Below are experts of layer 2 (counted from 0) of a mixture-of-experts language model. Rows are named router (the router's row for the expert) and show model dimensions 0-191. Each number is 128 + 24 x the weight over its row's rms, rounded and kept within 0 to 255. Numbers have three digits each.
Before each expert's rows: "mostly gets" lists some tokens that are sent to it at least half of the time; "gets" lists some tokens that make up at least twice as much of what it gets as of all text. This comes from a sample of Wikipedia text that the model never trained on. Tokens count by the router's weight.

# expert 1
mostly gets: " US", "″W", "′", "CA", "″", "SA"
gets: "E", "C", "S", "A", "O", "U"
router:084144131130133129160159156114113132129098140175156165131155119134113105152133101116074152126152155153122181115136132087120146108115153122105188093143091107151143122138133091109089092091126154101104153121119139150143137112102146091130148162123149146140106142070144087146133106109155097112130188138099118111128128149108137126135110159118123134113163151114108078121125123172092121125113123125089130182164163139170107133135157111101151134124144143128117139143112164139133124137160124119153148113135091171137110086157094129124061164107143120161108111130165153148122112155131136104

# expert 30
mostly gets: "0", "1", "6", "2", "5", "4"
gets: "0", "1", "2", "3", "4", "6"
router:123094166127160160136143104119156124135103118164090134115140113146155102129103122135106157119155137091122108138108165141169147172179120086131152088126113145142157149122107120143162147107106174143120144133109067142121138080123106134125113115178164174073133141111142154136115128104089122118143103135087140155169141131127154121099139113131101135130117175123138120116156120148121105152130135162112143104166099139110102154123119192163140106143120145091140115140151165124124157175128107106125105120107142103167123099110126138101064153121124133169132114074136107136110110163119159107

# expert 17
mostly gets: "st", "rd", "str", "sk", " St", "ić"
gets: "st", "r", "h", "er", "b", "ad"
router:090118123147148114121137136131121082113141153136141150145151128137116110114119154151128158121111101095111114151139107078090110106125139154122130151126168154120149112135122122162119145128100136124103086109171117114129119161151144150102113127108077121143119100147151127073112168132119140112085136120124065138122124078126083108118149170138112102127103164077158164131148119144131120144152096110092118102107094188113085139122167150137130104104155105149132117085132112098108147140112120117089115105099171157138134165169149167164164110121130132147105177121107109140137097173108114158

# expert 10
mostly gets: "t", "ir", "ire", " ent", " ret", "ran"
gets: "t", "ir", "ire", "re", "ran", "her"
router:165172112122174137125110134095159127132127108097090121138127135129125162132079181146150111157084127103138157150113106110116089105158114127159114136156157133104103122145125099121138143112152122115117072120123141128124111181149122137144121136138111112127152096160085146167159089104117145143134146160091145152145164126141123147113169140097140138157148114111142129127116102124163099140122178106082136092092119109127135156087135078137131101135121097129139152137133095098123166097122070119137134171081159137153124083139126090144130152182146098095109129154103122121115118099126163138

# expert 19
mostly gets: "line", "ively", "ium", "ory", "ments", "ion"
gets: "ly", "ion", "s", "al", "ation", "ory"
router:101160162068150145130157097135081111122163155167112148118122124122211109172124173143123106088111091114134177136146142139093144105122113141089082116134100128116107110116151105112131116130098129120126113104124139125125115173134133108112131167114139118174160151127133175134100154123139108132129086167122117161116099120142144144122104154159119162131121123095092129110138172148155150097140105111138117163098089155155133139095139107143116117093149107135121145131159087103135129120134076134113133088141170130116126157147170112084137091140117157113154099105093156127112150138124107139

# expert 37
mostly gets: " |", ";", ");"
gets: " |", ";", " |\n", ");"
router:110094140115158147160116132164142101151092096156198146130124158161119108099126106060127089175144138090128104159141140114147127122092159098140164103119114106141161104086140112117151149113146148113092165126099131159129147095149129132108126129132180161133116099133122094095153120171097103146153099107159139127145092135163154106143145108147140105146127106114098154097155167142132111162098087115113103117140156155136150131102115116121148114143129144144144109158167126109109104140115090111091089122120162121112099138154104144146112142103115173128129107149099104089097144099117154117

# expert 38
mostly gets: "ota", "ona", " Angeles", "ida", " Carolina", "awa"
gets: "a", "o", "i", "ia", "an", "e"
router:117097151124178101104106102121125114117070146144153096142141091128122078132157108106105109140146116142141070093124107107088162115087126150130119138095149097123123096126172124131099087125102125147116156122100092151097117111111113174139099127132120100153126135165117086106118147178104116083094156098107119157124109139161120141107111167130114081131108155130146142134114119133120104134162091113112115103090136119153120120136146126137101153131149152160165148132131095135150181132153145125141083158138156142137151099096136143101145153118148149178085157106108126125098099121123117181

# expert 54
mostly gets: "ver", "x", "z", "ne", " x", "bert"
gets: "z", "x", "ver", "n", "on", "d"
router:141135120090099118108143129144096158100123165117120157136148111110124144128106109120177139106081132113121088156116111089134136148165121123175132126120101089129115134182134184150112137115177110089148110106143101118093113090161130134114120125131096167101145150172107080113108161100098131161069123155180146146107084118155127175108095151155122165149118158090139138106158165112121138110124129119107131117146093122142112134112116119136130137107128129167122134105121101137153130150105133151085120107159111116144129112144101126136138148091178081162129116157166091143121131158136103147

# expert 48
mostly gets: "ated", "ted", " released", "osed", "ominated", "aged"
gets: "ed", "ated", " by", "ing", "ation", " of"
router:152135119120142136095151123106141139106146129093129153138119147139181187123126139139116154087107096137139143088150147176138131116133124155132154084137142127116161162099114142156138083104122107154111117167126134139127113146129159119129147133104137117154131130150127153151105150150118162122115119101101170134158102123162130118101127137106136167148109074119086145131119128111112168110185171104172163097067166124090130133145134138117160128113126172136136155164133088130142091092134119138125157115123147136089154173132168156078150135105090154127107138131120155079164117101110093127

# expert 36
mostly gets: "ed", "ing", " had", " took", "es", " went"
gets: "ed", "ing", "a", "es", "s", "e"
router:134149150139104085129156109105099074094145159129117124111120136144116101136129130159106126113107122115141119135163122129115132088180151129173158103115174083163156147134149138126092114132115107141124131143093115158103164105064141179108168183145175106152136110128091125087133149142075152110108148134094121108123101116127113156110128143132114100171109084143148135135149122147129115136127133139138139121086179105111130095107121111160147159122136141124124113150151107183099106138130097144125094089147128088110136139119115078126154158105091113130119140055115131131141145117127124119

# expert 13
mostly gets: "H", "B", "D", "M", "J", "St"
gets: "B", "D", "H", "M", "S", "C"
router:129129128103105122104088119132133156137102137105098163127144109173125088109158102114138154155114117120145127118124138134121140121141145159106159147175100094135139054132124137148093122127100162112103148160116088109163159088117122099109157096107108124151108137097124146140168118096081135137115115149151141110125110115146179098142132137103115100126123147116166128102126145146108124155113162116140093107168094147152109140179136139143128113125117132119136108081158174089086123153169103126122098112100154145185128140114098105086111140167163109139170160092159118143093140134119155100

# expert 16
mostly gets: "ially", "iving", "ful", "ted", "ently", "ased"
gets: "ly", "ing", "ate", "ated", "are", "ely"
router:140164104149115076087149129128097107152120123083128149163150136123104159175120139136090122084086126132104100143119137137147084135154108165100092093126123131117137124124148128153078126076151117123106121113118160101090175159111117153162094127138123105121089148152162091094099079162165138137094128093097152128164152157111112098105136123130079147123104100108154094141155133096094155118137153114170155091135107120124142137140129132130160178118126127134132144146135123124143107127116119140118154117158125187117136152127136141116130118127104104086091148123127127076161113141126091139

# expert 3
mostly gets: " |", ";", ");", ")"
gets: " |", ";", ")", ":", ");", " /"
router:105128144129178151148093144135153111150102084143178173143105127153110112140108153077117101179116105071132119149141117122152106124116123082170147128109139103142157102092144115106142138107111160130125154132101141169132153086139115145121139131144195167133124088131091098113166072139100103173141121131157143122110109142156146098142116114148141104149134118114085154104151169148104105156113072134107101134147171123141131137110113150138126103145126140147164124160151099125105094142121110095101095155130169110121120145133114135147113117113130165121127105146116115122070138102136144109

# expert 9
mostly gets: " not", "]", " has", "ached", " st", "or"
gets: "or", "ing", "ed", "s", " not", "es"
router:166116109091131114132163155073114131116144085077115147132137085122127157118077156119121119084106096154118135150100131149146127117157127111136105124126120129092144140117076181101122140139119128115123110138118133120101109178130100089081176159135137129153153077153072129146146081135087138142142104146130161157083168122167095128155131123092120138101113077126144158140131130119131100175102163111131146106115153124095139142102119103143127148148095139073115125102127146143129126086116174110137144097140137095147105154107137108128169104131100131113103126121098122114126156134120123119

# expert 31
mostly gets: " An", " Mar", " Am", " Car", " Un", " La"
gets: " An", " N", " A", " E", " D", " Al"
router:159076111119144176144097140134094178178119106143177113131128137117134114133157138165121169164133125124133141132096100167132143135136119170139108153138134152160104097101128122091151135096141120078141153108122124129105119086132134110134153096096141177099145123117142120122114102135124122134143136120123108106120146132122127135139134095094164159113161137154144152099074165138132146142128103173100093120143109154123095102149130172163066124091150145127111137123120143126149151161138124156118121129090144177117166095137110116094085171102164143141178130135139160147151119136146111076

# expert 52
mostly gets: ",", "),", "\",", ".,", " (", "',"
gets: ",", " (", "),", ".", "\",", ".,"
router:108107139141125134120095148128163186126148129171153136072100153086120108129108109124106146181098109107118114130097188164114117086105132092148124139149125134134153156142064099151158108095104134158167146160128142122150139093142111146103122094151152151123120134147152096123144142126131097139171155125149105171099110155123137137146106162135126132144107137122114154100151161116132111125119147166111120123115149113158148125126118101129143108145133128078134102141122096119102179166103090122151113097114115090163112148095129124159130133105096176176105089133089093156100149113129124118

# expert 29
mostly gets: " (", " ", " ["
gets: " ", " (", " \"", " [", " un", "("
router:093139096128139138176099106133161148117114102175123120092116144094116094117164102175114133100119100139112144166111184157146157128111090083146124130101108165166103137128112093162167148165130109088132157142121138151130078119146108146100147077083139165157097097089125155114119141110099085118184127139124145115098098124176083154134144146119141120115120119139121148113152136112136094153100149109119150115144151148135149142135121164147111106166123149149146153125138130157117155144116101109133111105103124106115095105108149136141119152111092146162173091155085109126133125136120142125

# expert 7
mostly gets: " B", " D", " C", " M", " d", " N"
gets: " D", " C", " B", " M", " N", " G"
router:111126125166143161137113114123170156131140099180164122112118143145130105112126085108097109176091087122115116106091135166151172146102133094141128163108132151167114132140082162104146153139136123121107169153121160136138159115132156091116159062156131166101110110134127142132086129115109094148147113118084154132104101150156088126144139109145140156151124166112112141105153121129133111143153158157101111098168162124136144143117119142165074110129140176153123113113150132115103149167116095135142121138127159154123107151116090116099084160094134148127162114143175115146105134129116161105

# expert 35
mostly gets: " =\n\n", "====\n", "====\n\n", " States", " Henry", " &"
gets: "i", " =\n\n", "'s", "ia", "\n", "io"
router:151112173082101123142143121134069128125110119174160142106083137128160140142145134082164128110148097089136089088140128117102173155148140136109158154096159091119171081162131094122127130102179168137108083094187111150140145133136096145138106158131136090155146157123137156093155137113167140104110164121132110154118133131097144123135115120145125112140108135146118095134119147098155093152167109094126115150099100094142144131151091123142090116128133145159142139131107091123119075152148120170154112131090147152129145146133149125113102159112142124142159105118103138124120160120107121152

# expert 24
mostly gets: "-", "–", "-d", "-p", " co", "-s"
gets: "-", "–", ":", "\n", ")\n", "0"
router:112097124083126150131131122137126143115116109172144134110154141108123110119133093149120104153121169145128126129149145140145135135098088099145137112167170131185126123115158157154144123137159187134130161122112158126152105113136105074104119130159178146119131146094130152105158111132118080168128088139081111123097139101151165130136182101111109110151132116179156155111164158142113102160131155152101095116096125098146157127127129123117074107166144134154117134151147148130135186153099115130146178099133174108115176128099157122139113126172121149114139123104148100132102116151122128137

# expert 39
mostly gets: " with", " after", " about", " other", " when", " only"
gets: " with", " as", " in", " by", " that", " on"
router:132110119137136170117135116148157177119148174115091161125123117158155099146117128145097147132131116175113116126153123153123104119122095099144165111173073121132114142148086113138154150115081139122150145123133150152123119119103136120145103093111087096106133153169138132162148142123143100111134182128122128150151141146107076124117173090146118188107077123143075135119131110097144156139123133108126148102125136127135153113155109168136156168133122144098126148149096108093074121097122172170171139115150121140090110133097170163117099119157094141138143117146102118115115148098123107157

# expert 12
mostly gets: "ative", "ities", "urity", "ity", "ular", "ation"
gets: "al", "ation", "re", "ity", "es", "le"
router:116184102129118101134103099147107097095180134085113071164149138096127112120124123140098131098100129128137124126138144139095137103127124145128087109150131111112089140114164153117134146150113146108124140133105140107100086164139133151167127125144138102114130133126101064140099124174147148154069115105112152147161149155117168139139092147143163148140079106146097082132122098118143127076132135118164124130139130119092147129112159099139140104105148131126115101110159135093147119124102145131120114101171113095079127119147132123086142121124103101112142136145163089065082151148145145104

# expert 55
mostly gets: " from", " by", " to", " after", " out", " into"
gets: " to", " from", " by", " in", " on", " into"
router:120122129145137184086134138105162097153124130157106141094097136171149113143104144148101126092140116159109126121146112175145147102138127111103141078136063158161148138138126134142107113162107124154172166126113114170136134095122151104089149150138102142116125130096107143157135144162138116118168150090145140115107125142137096083084181097155144156123114132151121140153109174094070110109126122134159158124097164110140119143113100170130130110141120137152184131106107106110106119108140145111082136125125154114091114131105116109108131117162120162105121078128105113116134083112134097098

# expert 18
mostly gets: "oc", " Sm", "ob", "ub", " Sl", "reg"
gets: "oc", "g", "ov", "c", "ow", "ol"
router:096130137137112127153157126102146131136131136121117152153116111135127131095089134148175147156130141136113122122159106078140132145141160095112148160115110136126122142178075122151080122163160150099089088141160100138155109084180146131123102134118079171093127117087137140105119097159145153144086116144117115134112129110152131108151126169109118095100130136100192109142118135141109107142102123198083125121139157160134101123079130149107093145164158111126123133133143164099137141125102142137168138130140140115177135140146075097122142110163150089141139149133141137136165131152114103125